{
  "n_layer": 9,
  "d_model": 192,
  "n_experts": 32,
  "experts_per_token": 1,
  "d_expert": 224,
  "d_shared_expert": 0,
  "activation": "reglu",
  "moe_layers": [0, 2, 4, 6, 8],
  "router_score": "softmax",
  "normalize_top_k": false,
  "routed_scale": 5.66,
  "balance_loss": 0.00254,
  "balance_bias": false,
  "init_std_router": 0.0138,
  "lr_router": 0.000761,
  "vocab_size": 32768,
  "norm": "rmsnorm",
  "norm_eps": 1e-05,
  "tie_embeddings": false,
  "optimizer": "soap_variant",
  "lr": 0.0041,
  "beta1": 0.95,
  "beta2": 0.95,
  "grad_clip": 0.5,
  "batch_tokens": 32768,
  "seq_len": 256,
  "train_tokens": 268000000,
  "steps": 8179,
  "dataset": "wikipedia_en"
}
Below are experts of layer 6 (counted from 0) of a mixture-of-experts language model. Rows are named router (the router's row for the expert), gate (a neuron's input weights, with its number), up (a neuron's input weights, with its number), down (a neuron's output weights, with its number) and show model dimensions 0-95. Each number is 128 + 32 x the weight over its row's rms, rounded and kept within 0 to 255. Numbers have three digits each.
After each expert's rows: "mostly gets" lists some tokens that are sent to it at least half of the time. This comes from a sample of Wikipedia text that the model never trained on.

# expert 27
router:097095205159088127156128155172104136159092081073119088100085071095171101103100132150136108094065138046081101149095119123163161115114143100085126099166140146101138158123136176120135146111151125159032134143145118116127125142161187112120104163112154175173166125143106086116131135175114150150
gate0:089176103064114109177184128111162140169111156164151130136107167127095103132051175183103151081126093132129182112146118167104116138061106114166112177175150078110099122157110126173165122137096141181081160116143146110158117101128176149082116149114153128145147176107110124122163117122112185124
up0:122119080106142123148165190184126126191072095089172146132111156190131176186177135171117161150130147110140101159105117187124108149121128114096055176132101140126129125177163131096178116167107148115113108189067136146131162197118166110112098118148208163115141144101094144157112100127122082161
down0:123124151130123155151179131194094153149143159119124185088097129074092150085154192090145188193059182150111118106099141137146104167122129109152124128196127157122111091107057145118138202121092153100130153110169118174096150208058100161156139076104125170181081144091129113114149093177125075105
mostly gets: "def", "exp", "comm", "inv", "dis", "comp"

# expert 18
router:145111064090061135132122169091115118162084154117150093117142171139152142128137133129148103175101200127102149104119102118099149118125142121107128116144140115190113085191067147090145204099135086100183132143190103169130154134165095126134077169163082150121108096123133073100101108167192185188
gate0:105121162079120125108140117126128148130125139148139153120134142181151160145137094082085012081168089150119230118165160114180097133099122129092119126142162153164055145153106120146146182105108131163174126175119186098142059142053136138119146113136184085107119076132124129147182088125131137143
up0:151142130160142181097107134101136155163116099133120100110025151130103109160099185127169131127096131153108077149181151168096155077180138123158112096162158123095145079174174144170156125134119142134087099114164091128123195133216111131169127118120128116088106125102096185072076156172112130073
down0:096103109086140034158170099126087109148103113136117116122123157077140165146113140119068161111158167132073161115115049124086170156088120065124160192091114163179115127122134142105122159092131173069151088131103043095145109147195219130105141096149159086136151085132138105114142119155188108153
mostly gets: "sop", "uc", "Nich", "issues", "today", "eno"

# expert 8
router:114069140078165154121095126138152081151182088129130161092147159120151153133106141173142115009156191112143129084115152166128086159078151107096169173130068129114179122093158117102165103114107121117163168126099144086110131141081111117179147123095114136045139185097144145122154093058157116103
gate0:109091182132144127112152108102137122151166178102111127110111109099138155125130099086157140114117184167126130141108108118147150174149148131135126226163147139125116164143092079071114101103171123135151108135117077114142130158134193110119105150086089134170095162130179101100163140088157152047
up0:161143097107136150100123137170133146131126157027143141125151092114110093057130129210114147129112137121075125188130082105067084118099081162119121096115113136133133140132121113101093098111124131143134202105110184174184214109178131106160134134181154110135127105113156118108124146138116141155
down0:056147063082086090094129179149110111074118076125151163101138100106094156116159084101114095126119149147133115132072117096090093093163129139140105142040136091154161111139123094106124158093137183144121126086106146153198070144114162153104078114144122143128131085081137145148121141113185153145
mostly gets: "was ", "been ", "became ", "also ", "has ", "being "

# expert 23
router:153130255182156135093100177146123092129132127075181224167066065119130142105171118104105190116113090141096095180175134120090148090105118123171131122119130140146138137085149131136131149139106117150070104155143142078051176104122168098120106125115130166111158119108087106169164120137092166109
gate0:164089175083169131147154114129091089089124139112054149178191171125127083139094134093168127166139121126077121108078112139133182108128132104116105087090103071131074135127174164158161081140087151105190174159118056137137172121117115166140103109059100067114075113099118104149159128108137118123
up0:122151132068114137077166092116083151154151192046124114139156107140122122120171160127111096174132136135111150154131124110111089125129108163106152142074136086093091148152100103170093129137079086130139156139154093108137133138177102138163100097127093074131147139132153121085112104171134119064
down0:095147105173152112146121131176133172153089161111203132134148104180173129067100113101158119083074129126085140102152136125151120140170168111117076130107101163120103132153104091105144120092110129114126165124153132169130153185069098138114133153204083085137138110123185061033179105141174098139
mostly gets: "them", "ted", "two", "half", "work", "open"

# expert 5
router:134027083096086059118130090115104144094110078186144115147118134108093126149111181160131113193102114201119200136146115109128096201112132067091066130174147135164156148108078147134093144152114141070117155142171154126068148089161162081098129144128082109122128141083138106104056135129157139104
gate0:117119126132152169133143148138167158115117083077089180117158066164180103152143113133113099127126112250106171173127085145121163116148124116176113098140110173153120105105123159112161135059137071144079128166103134102151165140069167118111132161113116062089143171099173178128132140088102109156
up0:110122074104169161100166167142119070173133134132090182146139098175105147167142054106161126142200092175109164114154164073104136072118126141104130110178156160128130134140104177165094114112148077106120129156125131137155224115142159106096147116057095135098138115111126130149099151141103139123
down0:082105147127113094074116106100125141125146171127112160116111162134111144073127165154117155141125092100142145173131159167164192050138160135163099156176136107128144158131094160129120083070112095119089125175163102107114118249174138102122152150092136140152168157129167125083132130108231134147
mostly gets: "\". ", "\n\n", ".\" ", "'. ", "). ", ". "

# expert 7
router:133127255103086122104183095143080101134140093111097091140084156090119128161153106073142152188203109159119180079160111146217101146144102181168159118158165121120123104151098099094186082135121144157078161083116155146107090107136163116118193121092103101094096157096089108137159128100136093105
gate0:141153129074179169162092202144148134085210174094122073162108168114184147139119159079133126112115095123188193128144138097123089183165107149101052143196119137076118116143100140137122128132116133136142083195115124168125125136118108160139151191116018155104119094121120185144144130122156100132
up0:180090156099107095110115208123037111102085146099148167107133103044166117132152164139062079142120159106105095099096135103140159133135113163178160172101146152114163165142178101112110140104111084124091078148100152130181161155137115145166137148179178153133094120104140149102071092094144095119
down0:115105185151175098160126041115098140103114118110120138085074112127081114213142079167084132058116180187169128103162141146212165125108128152146140133151161096123119165113113071149064141198075147158150157147119147170104168114133126157120135109141125139141144163083138121119050116147136169146
mostly gets: "|---|---|---|---|---|---|", "Born", "Personal ", "Binomial ", "Species", "classification"

# expert 19
router:158054105089084083189081120123194101130082156136095144146100148115167099163110201107098165160120155196140196091105154162155125170134167151160130120088173127110161095177110111112141109106133078128124160136159183071108126095132145071139116138111078172160161092153164106151064164077096142098
gate0:120100077126151164110115104117125120130212211094199103146123156110174131138102096168161154098144161133141094096132105125147098130133111146119143072119109083183140103158116117130161150189114143145092116157098184154104118134160161151187097079137146106143175085080133112129186110147183109092
up0:131092097135156123124106109097098106169144230098151094146118178094171123102116071148137151093134118155085083116116087134149125130113090095070181109117115156137126139142117130152141128160158190107151103141116146154099117119094096122177101089152162101142143083099152180096144108114155141144
down0:101126069138119167106119142044150176112099131110152110187154099173109162082133123124119134130128078075112142175166121078119167145101121124130099063105127148144103092126100146092112132147147181130093147182181139126143063174128151096118141121120098104126191165128049150085110145118142090149
mostly gets: "\n", "MF ", "DF ", "\n    ", "\n  ", "GK "

# expert 22
router:147157066151153136126132079177106144127141066048109152160187201123181129100134150167097087094156143094105063182094125139134148143141154168074189193092109136148155179083116135118106177087104115101154072175129100126063120102089150130166114089134105108141098190147093103096101097173133087096
gate0:125143139102139099069161163115184157134105058125138111109105095123155149079131119184153167109137181086245148113148186115082120101126135158096161166119109106168151124106100112209100108155151127112147124135109122098052144141110096083069091114175101137093119133122181183103134137093124115105
up0:128151077113121092055151126130145153129129096115149124163114095140148129099121088140078144173177164106160140155162138153083165093022149092150128070108134151145203092202137068110154076106129119111175083106148128083080108155130173131081167079174147095090172157125170120181113149114180118099
down0:136082066026093106119132110102198145141153178072118120106107167154173195072155114136122174085087107099137103089158135096093177151102128116157134114171119104171153138124115130178099128103123110109202095133135149215041112102147119094149132111195178131110156138093148138089165121119140116146
mostly gets: "same ", "several ", "different ", "many ", "various ", "other "

# expert 4
router:082093192156100205173129167112147163158149136130147131132133147201104132138138146124132085196080077161143113166144078189121148082127133139173150080113160112086138082146136086121159150133164130165142108176137129160128122162164107125107135170110141170186089108097129127106116165117096144126
gate0:085081166159159108073168087093098127106146097136123081137131118118147122116126120125176162153108112140162114171117090135107124103098094160045076161090161116139184172119139129155140135134156135098159096111075185081135112154128137080116120133092137097157155087139136087159092129127070142136
up0:168067198155203109073144085084128099094137109141138124103100135148123192132183123095111158157139124137170142153088125126132158110109057100083128127139131127129114193142100109150220146166160071124125142083140156165163148109175151090117147118132127144126131144127175143120118141144090105104
down0:162109147126069153089147185104084148141206075119151133156164157099173054082166117133145113096098126167094117130052134108108147129156143161114088089059062099130113130117134138150087132100173127157169130145141164129137167095111146105129151137112163110140146133150145105111162163113168165208
mostly gets: "MA", "CA", "AR", "IN", "mathbf", "CO"

# expert 20
router:092147112140193075140095131087113165132152065121141163084169186146191138145141141112125137019101146113102093082091143100120132126109126058099161177177090125118128120120143126117100104090129129145158077103111105087143103203099141192135139075122112096126138147079124156104140107117144125170
gate0:133138185119100171183160136103109123095173111100163148126140130164161131148097105105111115179131100101202081123160144169151202147148132146134160183174158107152152018150171132132167154089123147061142203160105154102126117122123185124108118073122173084116068153134117122105163074119130166136
up0:077141126089125109139144145084162099116113092189068116083175135143105124117172144074203183176163176177128134061104143152155111106106118160094071094128153045119135189108172125137082158151062123181092126160090126125133158186149125119117164132142065161124129107113134105151096172090155110109
down0:121100183073078089050140116223103112140145121096171195131104105113174126128091094165175095084091107092134143171118171093116105088141135085165129129089134112201128115098103089135150124164148132178111121155157117113084160117119168137157156152137116056186149088130148105169089114079140152109
mostly gets: "took ", "joined ", "gave ", "after ", "wrote ", "provide "

# expert 9
router:164165144155139208112141173139093138143160183159104119130202135120084161154148145152125079121095158178159144107156053094081111085119070133152073153092118127173122143166121095181100100119146114146127116166079104141135163082177124114209140147122118074146121155159106157106150132163094128096
gate0:155179130140126117080144144101093119155174147146078054135117122167112115210112129147169091148162100160124142168089177127135129169123092163168135111153102136151100182081148126128162124086095097184133171166129202124129070127130111117150088114167129129073149192125144176148097192064121152175
up0:171080067152118120117105104119149128115128195141147106122111131128117158125138102106103117184160119134188093171174171164139181160081099138127130102156138127096129146128067123102123159056195067113162098085136183168128207175133139147139092086161164106100152112136151132129068184149083138203
down0:143141072118174155147160152136124140177095165124118178129167190169176127189115105094145141189115121103153120111153123142146124087166194155135132113171179125148218175126067122103102138144120091068127121129149084077158133111165112195149095150051170049066195136128149114134211144146069156128
mostly gets: "States ", "Order ", "States", "Academy ", "Award ", "Register "

# expert 26
router:170160128150106144104111065168187145101068151134105123119179117099116143176136131111138098135159107112121146172142129190184125105138143149166098191080105089161151135076116174152092139091106137122170107166149111165154168154102077158172136118106100083162076182105180084166112133155063125090
gate0:106099153117092141111116124152102141110172092115140106137104134137098103110096129093130113187114086184164144147123111155108108139123108143167107175108103159122134137095117110151127167136140137129073109080037122086113115144119116124137067204108174112154123172157125071137077151161111121073
up0:091178123117162134150126185076115147144191114114112141114140149046103105145154092119131099085063099107126122109099155112114128128100163131161061153114134128133142124151118083161115108144141168087191114080128192107131140161124099163137197133114175113130131136139109100174098154088149112108
down0:117148151138123094155155142120087128168138116120131103084106119139102088073158142129126143124193061121062103100104104175119136207179135115160127165129129150073162172177113103128105146121114132153082110112063202132108125125069185154117088222169105089126084118172078127118087092119132128173
mostly gets: "00 ", "25 ", "9 ", "8 ", "11 ", "7 "

# expert 3
router:143080160146111154147133143088141157123094170074153099131180105084092130110152174112103132145105132154149175114190102149153115126139139147073153103105129146136152077152060164135111158116120114068224093133153051161120162120160159096134114185128151166127149069115143088063149125163143093182
gate0:113132190088181139107078144118159159163151135138188151119095109163096132162198116197128148077169184150128039168073117123177098115064120106156128171166115118084140136148094082114112092172109126099065148132090127139091116101122160142075105110132126138105165112109140154121131093119093078089
up0:140141135118112162131105137151129158123122132115157148104083150146129127140132119159161136061193185126111091170111137153097072164151107138133109110132120162085235110129080105165146090146103150125076094192088070102131080052126197154139136118070124101147113102129138157114123108107077126099
down0:117128062101128107150076136124210143123139095135116098162124126128074054184114104090150094079150156132087114125079101117083158060097122134164189068175103120104122169154142076151129074182160088123090113093109131102127087128104085073081098120141147130101137112178110154177136118144137122136
mostly gets: "|---|---|", "|---|---|---|", "Ale", "Saint", "|---|---|---|---|", "Dub"

# expert 31
router:080182074085087089142107135117061106171096166189172079140123118128088165104132119128160116075076151105094132138075136120117119130176083078135154175166167094115142094150115091161130152104111141095179115105157104117104094171131120178122122045166107171112087108096112077118123076183142096163
gate0:143167106090097138140135121103095137136118147091115107194111122141139082157126186133170122164165124110141066146119160126132158107162082118098155186136113143094135161158108177135165134106107148114137188133135096050101138192112138118089134131114101187123203115163035130154113128118098121098
up0:133117150123145119106151149140110113125143156070133109115106077100111162143081071160101118128032097162162132087147142119133113142092116199124094081135112143132169141091153119168120139097090082159190130089156145077119116096197137125022151135163137104130108087090168133142131086123184128148
down0:161094131163104204144128167174120182081130148204144160121123113109150139097178053128167115114108210152085155152115131157116121045117137136076104144129078114142136143118137169170109129136169143174154124172133120143139182112104147132169144048150124145117149133123193082175145191103114136135
mostly gets: "In ", "during ", "During ", "in ", "throughout ", "across "

# expert 11
router:150157061063172101139117096173156208171141171150157143089087103078101179092117103142154129183100158133104064136063103105102127134116132143155151094167129072171107128134135139067152144098122138136167147140151116146144127199144054113082108153107092137148123096149136092140183141159152118138
gate0:081116153088100121144127160070147160114112168143129173115117116090120093153081130143089146082107128099122150114137087083118140169067136146157124161077135151180130063209080124135158115146147152152136120097047132135114112117116120152152132098104192165111123141090150133129134096138122106136
up0:105152224109212065132115177104066201127138100071161095147177147173186115124157126115133093204099109188163120146168137142168112157129109097131108129112144115121142141126092120142139126138123110126120114106140135184086133157120121175192135079159101110079113105176136074160165092133096090115
down0:140119140177159138119141145158187150064149125190123225095110080149157112119110163090101148073121110149161157162112074156117136097071119128095123167134114255149103145096108086097150069126125184120159108124121086169123120139150180120146135084144114173128092102095137161146095099136160122069
mostly gets: "-", "Succeeded ", "newly ", ".-", "#", "'"

# expert 25
router:142156240144097191141083141110079147100135195102142112157141086135106068120108119081102161120065169148118130119159124160144182101166079076122156060147158104170141084139099147083086126093109088135168130108190105137122169153131121120172095208129149180120170084127121111170154101104184151169
gate47:114122178111176107086093163098084103118130099141104104130151148070181123144141145184139169120127160082086144087126142064099145130120096131134124112073155122170163090115080116081146176148199084060142099123159154118075135140209101035150118092112196125096176102185117134137127159127116106161
up47:118112113128147163160139119118137054099097106120160134195056131147152125108107136194079096164111077159119137109084146126164199163104072107144162036141082138181085112111108127125141136124112106141108153056101128159090121090154146139093071121118138073082142134148097086115060181129138113199
down47:117137164135111116148118091131118152112105109154127165122074131164114084083136135151077126100134071124090131159161142105127138159066127190063068188120138168180195112148123155064127165161103096124105146103087106144090132170130107108137168103098073160061119108114110118133102143114132121128
mostly gets: "cin", "ini", "ira", "ina", "ita", "ova"

# expert 2
router:147127044092056132140142172110129110179081171112157116138134170142157137126128151133144102195097196123100139102129099120099160121124152123097126112135140115177112093197087155095151197084146075097175130124187102176106144153163108132142073171174096150118115106125118086095109095170184174196
gate0:094117193123125121086088138158138117129099114146127204109137096151159118092111087159073110148098168091102140171094165067151150141160137102151130157134106099172160142116113141121149134126030136180141092129107198083157091155104163101110173151095089153102111127149165110059121181105142088071
up0:151104101096108103149116107076145131119092124151111065138158115150121121182108100221186099117166114128126141184075113144138182151078061141141100147125109124099080094143137131111090106085146105068092116151127135117127144092139069174143128182175159157109124147128114136129133156101145147148
down0:107135078122083145140089145169081142125116181152164125125184078116128150146152185074135152216173088178109110113147157174134125124100116139047179127175133109118086067140064169144120118129176117192174100124167101103150105080165098150100154112115200131131120095130113155139175113099116191177
mostly gets: "however", "society", "himself", "However", "forces", "keyboards"

# expert 6
router:113178102144120169113073115100189158166083186186140082132188140182089149165097103088134081158110142157139136122172127130128145057144102161098090062167175156147052145141142079170112093138166138131181117107139087134120158122093086159160110146122197095121102128131178178128126130107124118152
gate0:120099135056163111128147134155095141192120135148169132091125148125135084103145142099091153107077123122140154095148179124100130137134108133131111101128106085092086117156179202111145104167186108101145182157146097133162124122195115116144116124105135074176123190184163146117168141101183176190
up0:148124094129135173126119115113106145132200154111146119103153138126143161085101144049132166099101108155163105118138087091076105164072122116098105159118101148138199102134151129196112107128144141136175109149118144166124137133109134125122143133139171047112204182131148112172133210142139150114
down0:144107098124126176115107156153111132126115078161086133138090136200128119145162110156069119141167145131171137121173113160238153183178094152137145100121178141080091076137152152071187148174117053156117093129175088096090099133169096131153103135107131147168128124128181163069103073118067130134
mostly gets: "Alexander ", "ne ", "ata ", "ja ", "José ", "ini "

# expert 28
router:117195107133180190091157120118141136108065122062134165169193174163101171123102082163114101110191153124115161137145088141138108177118180158088085171085056176160094167180137132127141111095176150180129161143135159113122146132125163199158156103143113077116166123102138181101123123124126120108
gate0:131125111170095152143097100114160065086106080135122160169191111089159136125172196127071151148171080160082073100128115096100165110132082155116105187143149169148155152109120132156146090095152084133099109174090117175120126128188090136104074162061090127119135181146146180086154145117101114135
up0:135130132101088112144151065148138126081158151086132105205181163142140114142119124146183128143094130073102138150135132162175131166099114128124146166161160129176083103079182135111086120159166152120132157089087112147092167134145123137118159139160172136099141006080116103078071165139129143080
down0:084105172126136135180113151145084134087112068137176154134123131162138138145080146094103144069169076121107126182111109177105162107171132100097132119117161127107090165102141068093134098144112138130137134086154136149113054163160149104071160175138142103174137080135131140201130161185178113180
mostly gets: "members ", "students ", "services ", "events ", "films ", "parts "

# expert 0
router:071104090153114069171144120088099149190159078199102087108152142116100103121155093067181157069130144138122128157108135177091117136126115145091102110167108103160146170134086148143151134150101156134138160114118095160143132132163141123113110178106080075180163079104143102162163098130175127116
gate0:081125112132147111147090165153104121106159115096141174139057133145143074122128137120098116122109191102084111139133121124085096136102130180130060144148097077217133110131142119120118096124111112131080108145135107131156157122113107131185162129175129078140176112170115127125145120124132122151
up0:155080093128132107115121109129149127141106158097158136126134149116113123096116141138108152135136074112111102134164080107127120158149108173140115175092091097151155124141156158140123136132173152139132149146120097165143097162180157076140106118076092129088160151132095115102125113131141115078
down0:173128000125127113140098137091141132151148107197174128122119079098122116147132124136114124134140146162119099121164083120209149107109112073124131161102118146072137068164159116092050114142099154108097106134175146134163150129137183160160158125182084084163140166102169153144133153118121142114
mostly gets: ": ", "· ", "): ", ".: ", "Animalia", "\": "

# expert 10
router:194166058164100205153156172131174103114118114223105133106114091078099116113144088099163164140177115177144097050112108179126077147126138122122126113095094143116115161153098143135107125182165187094143192161148173094203125177135141111103146128131069161114097094159155174163173102136185114114
gate0:052164146145131115149131182170115120131127171112126121112176094106163111173142169085091117154107091100162164117136092113121089109080150189105103143105098154100098137116112158152129207113142150160174064135076144171204124103164122161148091131060078087142180166132165187130145131173105088147
up0:153095125082131127203134109094150117107120086166124051098090164199078122117121118142139123099119117128169159133094142152168161188124141130157119115117110062099177138162145158162193074152101102096122148131156161060146072169016160151172146125171159153169116153119093129102125152106116126120
down0:193138163161064108085135140155127132158116128079180099084126175145125068165125137141140094092125140124104120107172189106144156103092113204167162119099148096117066127126158116128112122099166106137114132100109123122066194100127156100109129176136090141149158093095114062194152104153049143147
mostly gets: "\", ", "', ", "), ", ",\" ", "., ", ", "

# expert 15
router:114117174152179078105118147105122140166163113113084064136104088169126147090183095113150175181162129128179123057104100135141108120159154133108154124178101089182145084154144099139145180154140152139081065173154098150117084105125124182084153113110111108151119114170121148105115069171165143097
gate0:091143163073145118163124143143124071149170095213122168130165112120164100147162193089188156109181153130119114112066132114125141068125116155167125167178123145144108040102143107151169071082143129158095127135133089178130127141193117113162082096101125176132088153122154129122106202210086130105
up0:119143064182178126113139123085117127127116121107074181160141168082103171150141083141064120078097134092111140178127087139140096110108183129167136151142160092138111158130152144050113158123136123127124059141064157091164136127093081170097109124093140086086155199106169134126087120099081107136
down0:186089176145124112089064139120122092167082171152123116117097150120086150122109156092124168114118136116118188123152129134151125123161113078153194144091140094065130137094116167109098106153117082147117169146126167107089101108103153106125160174139073163097116077126139108068169126122156092138
mostly gets: "—; ", "−", "±% ", "–; ", "-; ", "±"

# expert 1
router:147179255181145102146085103067134141148173140134139122120046068141100151120158148120108154158109131129183164148134105105058147046098084107193127083108088187126133122089135092130170120140144117140139115089118102129166122096135128125179128142136149164134102114161114162147111138086128130174
gate0:116102135153128143094133118119122062130080118132113147130125116105120127158075137161202160166085082125118132165095143149084094086112072121106155158126105072094113178115199175145078030166146169137127133138157180154162106151155093126120127101108075190130101153125129120085147075115147132141
up0:163084170106168115089247116156138171112167076131097062079167110156140128101128111128155141106028090155081131101114129126151169127183120111102117163084094123108113128132134115150236194139113173062129131122171082162148139120119093179130112133074117192109104095125169156108122058170158125115
down0:147122109211123073115135151137101146162086144170108112090123125175156117115100138171098119037103107068105071081130160178196098129144138144154154079145128146103093112115190140112116142164173160179138130128136177123077201088132180103096092150117153135103159120124187158111105188151102143135
mostly gets: "ę", "ør", "â", "ł", "ø", "abb"

# expert 30
router:162180095107104147068157080128120106105144139080077086140125109095155112100160130127152114067161123120137111148102121085170073108156133192158127122125187093079121135086071127145162189145157167150132162134146110163159080098163127122113064186142138077143162185163141113168145137150127165118
gate0:199151139131131139105158131086136077097103158139081122115125155129099146175160159114080117113139145147133119159125126161121069071127140168078112143114124135137117078077142093093160179094157088138065100081143129091112126129144125112127155135139117158143134067102126096135145115146095141107
up0:158155152160088110178101128167110107109207146102074144135136144187167158123192133093092132207160165180140081069138162141162082134130160159121101120137090140118121119101137123086163139135144111102091139136133123049136180132120114164160184138143150144207159126096140141132093153130113091104
down0:149111095078163145060148129043133127120162089135102127108146177140134067076115168170079132102123105157141066128117156123108114123117116149164121168161078129104102074129102137088156081107123136192122167167123126104121084163115183151115080163138165084159101084117116100140106179150120170164
mostly gets: "201", "196", "199", "202", "198", "197"

# expert 13
router:156134150114129124101159161170169101153143200094129158086166148120085153069146127160184115158124144168180170168134095150126196112103124119103080155161146115166123120128090133154104100083124085170193098106118155189106160102173164158114176139201091100134149137114161090141124110161133100136
gate0:126135109113117083144158155189106145090201129100111171131156135181095111127126099178105138169130077150105073079188120114153150120182113143081082131125084164110133161099152076128125134215118086178121107115147105191157116084152119180108126103086104134123139075111125118100126173129143125166
up0:155118056091159135132090138117105165125080134139140110138114143163169156095164093078156134143182132067112135080124102139105137154144127131126146129108209115158071153102109169171093112100141135152098174178121206151096145107171183116080125156143162103123143093140164155138130171110144092172
down0:150167152166110172112153097109105128123140062059091194081149139155145149180128102197145159192156137090137150099144129184147137115154138090103089115165178101147211143110140115115113106158125117141147101131109116121125102138100111161156172163123085128146084150133109152212119155122069165104
mostly gets: "north ", "south ", "km ", "west ", "north", "east "

# expert 17
router:112101075130116088139142144140142095170168167163114078120147179142123144136078116139172096139083198062136079132177131134115177088140147084153102128172182118157116107186152171160128125122101079155144124140180126135181110166130105113180095161089125143168122101146154149166163133089152141191
gate0:113134110148128078209148102144053137100129114128152111095121177133114135122111160130163161114152142127155102109167149154166146122143114061099121121170138173149126171071164133165095087142169081135103137109104194117158109145098090123096134067133168137112096127084210195145151069113142160150
up0:127105134109183133070104125097126172140087120111111156146122073173125180111141101065107130065085115141100173166075100096113117140079134192145120139126102124156172118162102147142174192124108161141111124127186035124117114035159159145145150158123091145127178129182117092127132172127148106099
down0:131128255081092200119124173103068098170112125070117109179110137130131124128125100125125114218120122102117092103079144143123118138116164117081090147149144081142081109131081173130144159092122098090136103170128116109056099099105130128115165130122138162087100147166063129098154140098151099134
mostly gets: "We ", "You ", "Your ", "Me ", "Is ", "you "

# expert 16
router:096144153103163117102166103114142145108145128112105085155121146137157111078094061122145182091078156121122131178126161085192131144130179137167048079111136104138074071129128174138128159183084175078090164166166133148124112095134078169068159136140088099098116115143179064170168134150113082120
gate0:173141146158122157107129148148085131097116095160185179137104143098188116123172129166084039099093097197146124153144142150106150101105109100139140089133154123123135158159134119115138151104082086107119095132161177147190154094158185095092108115141117109096163165155157088125089106133124085148
up0:156139166121093132166135136161133154078077109140135129165121134066143079129130104168091088071100160151158130136184166164130127118133073105136108130108120143133129165135142139161115175140085083133125109147159179162157133088172183102099092141143087130091150145125142094117088094134127091173
down0:145084159143138146100129196156141135183067127159114153135098139111176108172068166140119106163069200162137102169182151147103103111106162101099114125150163155108149186137111150179136104117128056148093154109156148200157225116156160144119132155103103114118137123107107096117165159138068106161
mostly gets: "February ", "September ", "April ", "November ", "January ", "July "

# expert 24
router:156075154073110089093096200079187138154091111123120180129108123136092108108129142184123132151109102111133113143165131154073097192125118159157134099121171093102109172197151149085155156170121116100153131123143145158166128194119081124165123145137100105143096084151169109118123088134096165081
gate0:068149123110127125127100108066079165141143105151079120089131103163169137152154050122139130105131148164139174122092020150143115115112138144135124127124071093154140154070142057132126122222096216108153155127105127160158138119157108103137167110186193088132087152152091149139141164116080128152
up0:132121134137093124146180122160103106137145135140142172149197161104093152091152184085139186136110109079072064200175178059140113234131139076147122156140119110139161140157135138091170150106123131184054126114133141107155152145121060145161158126079085157103143082075088087080097110163180116149
down0:095181127104164174079086130173116153152094088099152067114075160172140103150102158108104152174152121096093103126113108090172116130108135092100097178100125129167138091087139122124128223068146105088132136081182114086160142133113125144162101117072070090147128135078149138159130164148054119131
mostly gets: ".", ").", ":", "\".", ".\"", ","

# expert 21
router:154092138088108165142154111089137123150177168181143117104129111160104178064169127096129116065114092108146166139122143108113182202213166102163140100163138096150122117115082140089120113130120170132139203129156216194145118107174163181088140096085153120170087107159105079140121161124144106113
gate0:122090155133136107114075040118190132155088130130142090111100129201175170147212094089129144125196111078143111073120129151136142175156160131120105128147122088084127092113152121172171117156153122166089143102154134159173088133143175098131186114141128136131166118183143141130082155148121103109
up0:166237104109163187109131180155120127096148122170114093120162098150101099141089131179119107086122083139134116179129059158127120117120117108156128189172143081100137092170120118143134127124153120113138152163091157153144140152085127096081108152097165115116103166138153153154094160118123185048
down0:071108146170094128072137103133127193134127174151163146158118086145083093158157176167107128155119135113116188123167098134119142160118133130097177144114072129120113214107156106115114135144170109151191106048144096142174121113170074120150121113183108138171095154087098104078160163125156155152
mostly gets: "(", "Genus", "Phylum", "Order", "Label", "Founded"

# expert 29
router:171176110031145114148156084142118123140082134112086077108165174098123157124108117122133044195141175139152125075105124087118153126153097111126115136154100103178095115175118146152132110092178094123170120105168107206089126116168168156114154145133152110121128050125082101100129104190185157177
gate0:097132142184157133108083131130129138156168090032116118107136168176128201103160122136136108127170113164093121116099050066160098091132120103170163134143129131144156213101141152164065129066149093096054071103091154089120134173159178162083152086112169148074068176187138183123110080115087111143
up0:147069110133135155151149120118079107097113079109137098129121183053140085207085085160166126156122122150117121043140098168122151121124176061092138095116157166127144064133158139135152119095063147138148203175097164159144135048095161107126126143150142072169150152149168145145099135126121108071
down0:094149160120167068080128064131113143123124104146089108119127103090100109159105192067151127113144119082155161146168110144101159116092102142147105123141153151027152068130190093119135139188106161104141151135125120165143171154176167160135147176103117152134148131128159161141082095141088077156
mostly gets: "ENG ", "JPN ", "GBR ", "RUS ", "ARG ", "GER "

# expert 12
router:133128091146075102087121084129083093064166137080080086097120144097148077153113178200117080085118118136094070114075096120153145106169142156080181165115096088114138159120139097108188149090083096152174119150110101122090091073138141137182085151139137136101082143144151190085112170180161092064
gate0:115184098172091079117097103070201087060101082133121086176179140125118125101164120092106108115144080070118185098103128116118104135084113139183116168187140116126071116105106169110134106101100164102102157163150109120091096099136235118152150121093115244184102142151130135157142144129157115099
up0:151147142102097151074133156107113113165178162113138115112126145130147147134120123138076109056062132177158162189132083124123099113175188145157100098125156101136133089110193194107139057145159095175081173127064107137114142075119090061179152140144086111083134134138084121152118142140153168179
down0:136123153103142130142115110198100124099113035141147159134147156133098126171122172148149180120148088098163196148138104099127127100107114132176116111129097138086164145091107115085101148130106132078137057136097132134116126113142197121154147100093111142101182089106101106115087135124114161144
mostly gets: "An ", "The ", "the ", "His ", "Its ", "his "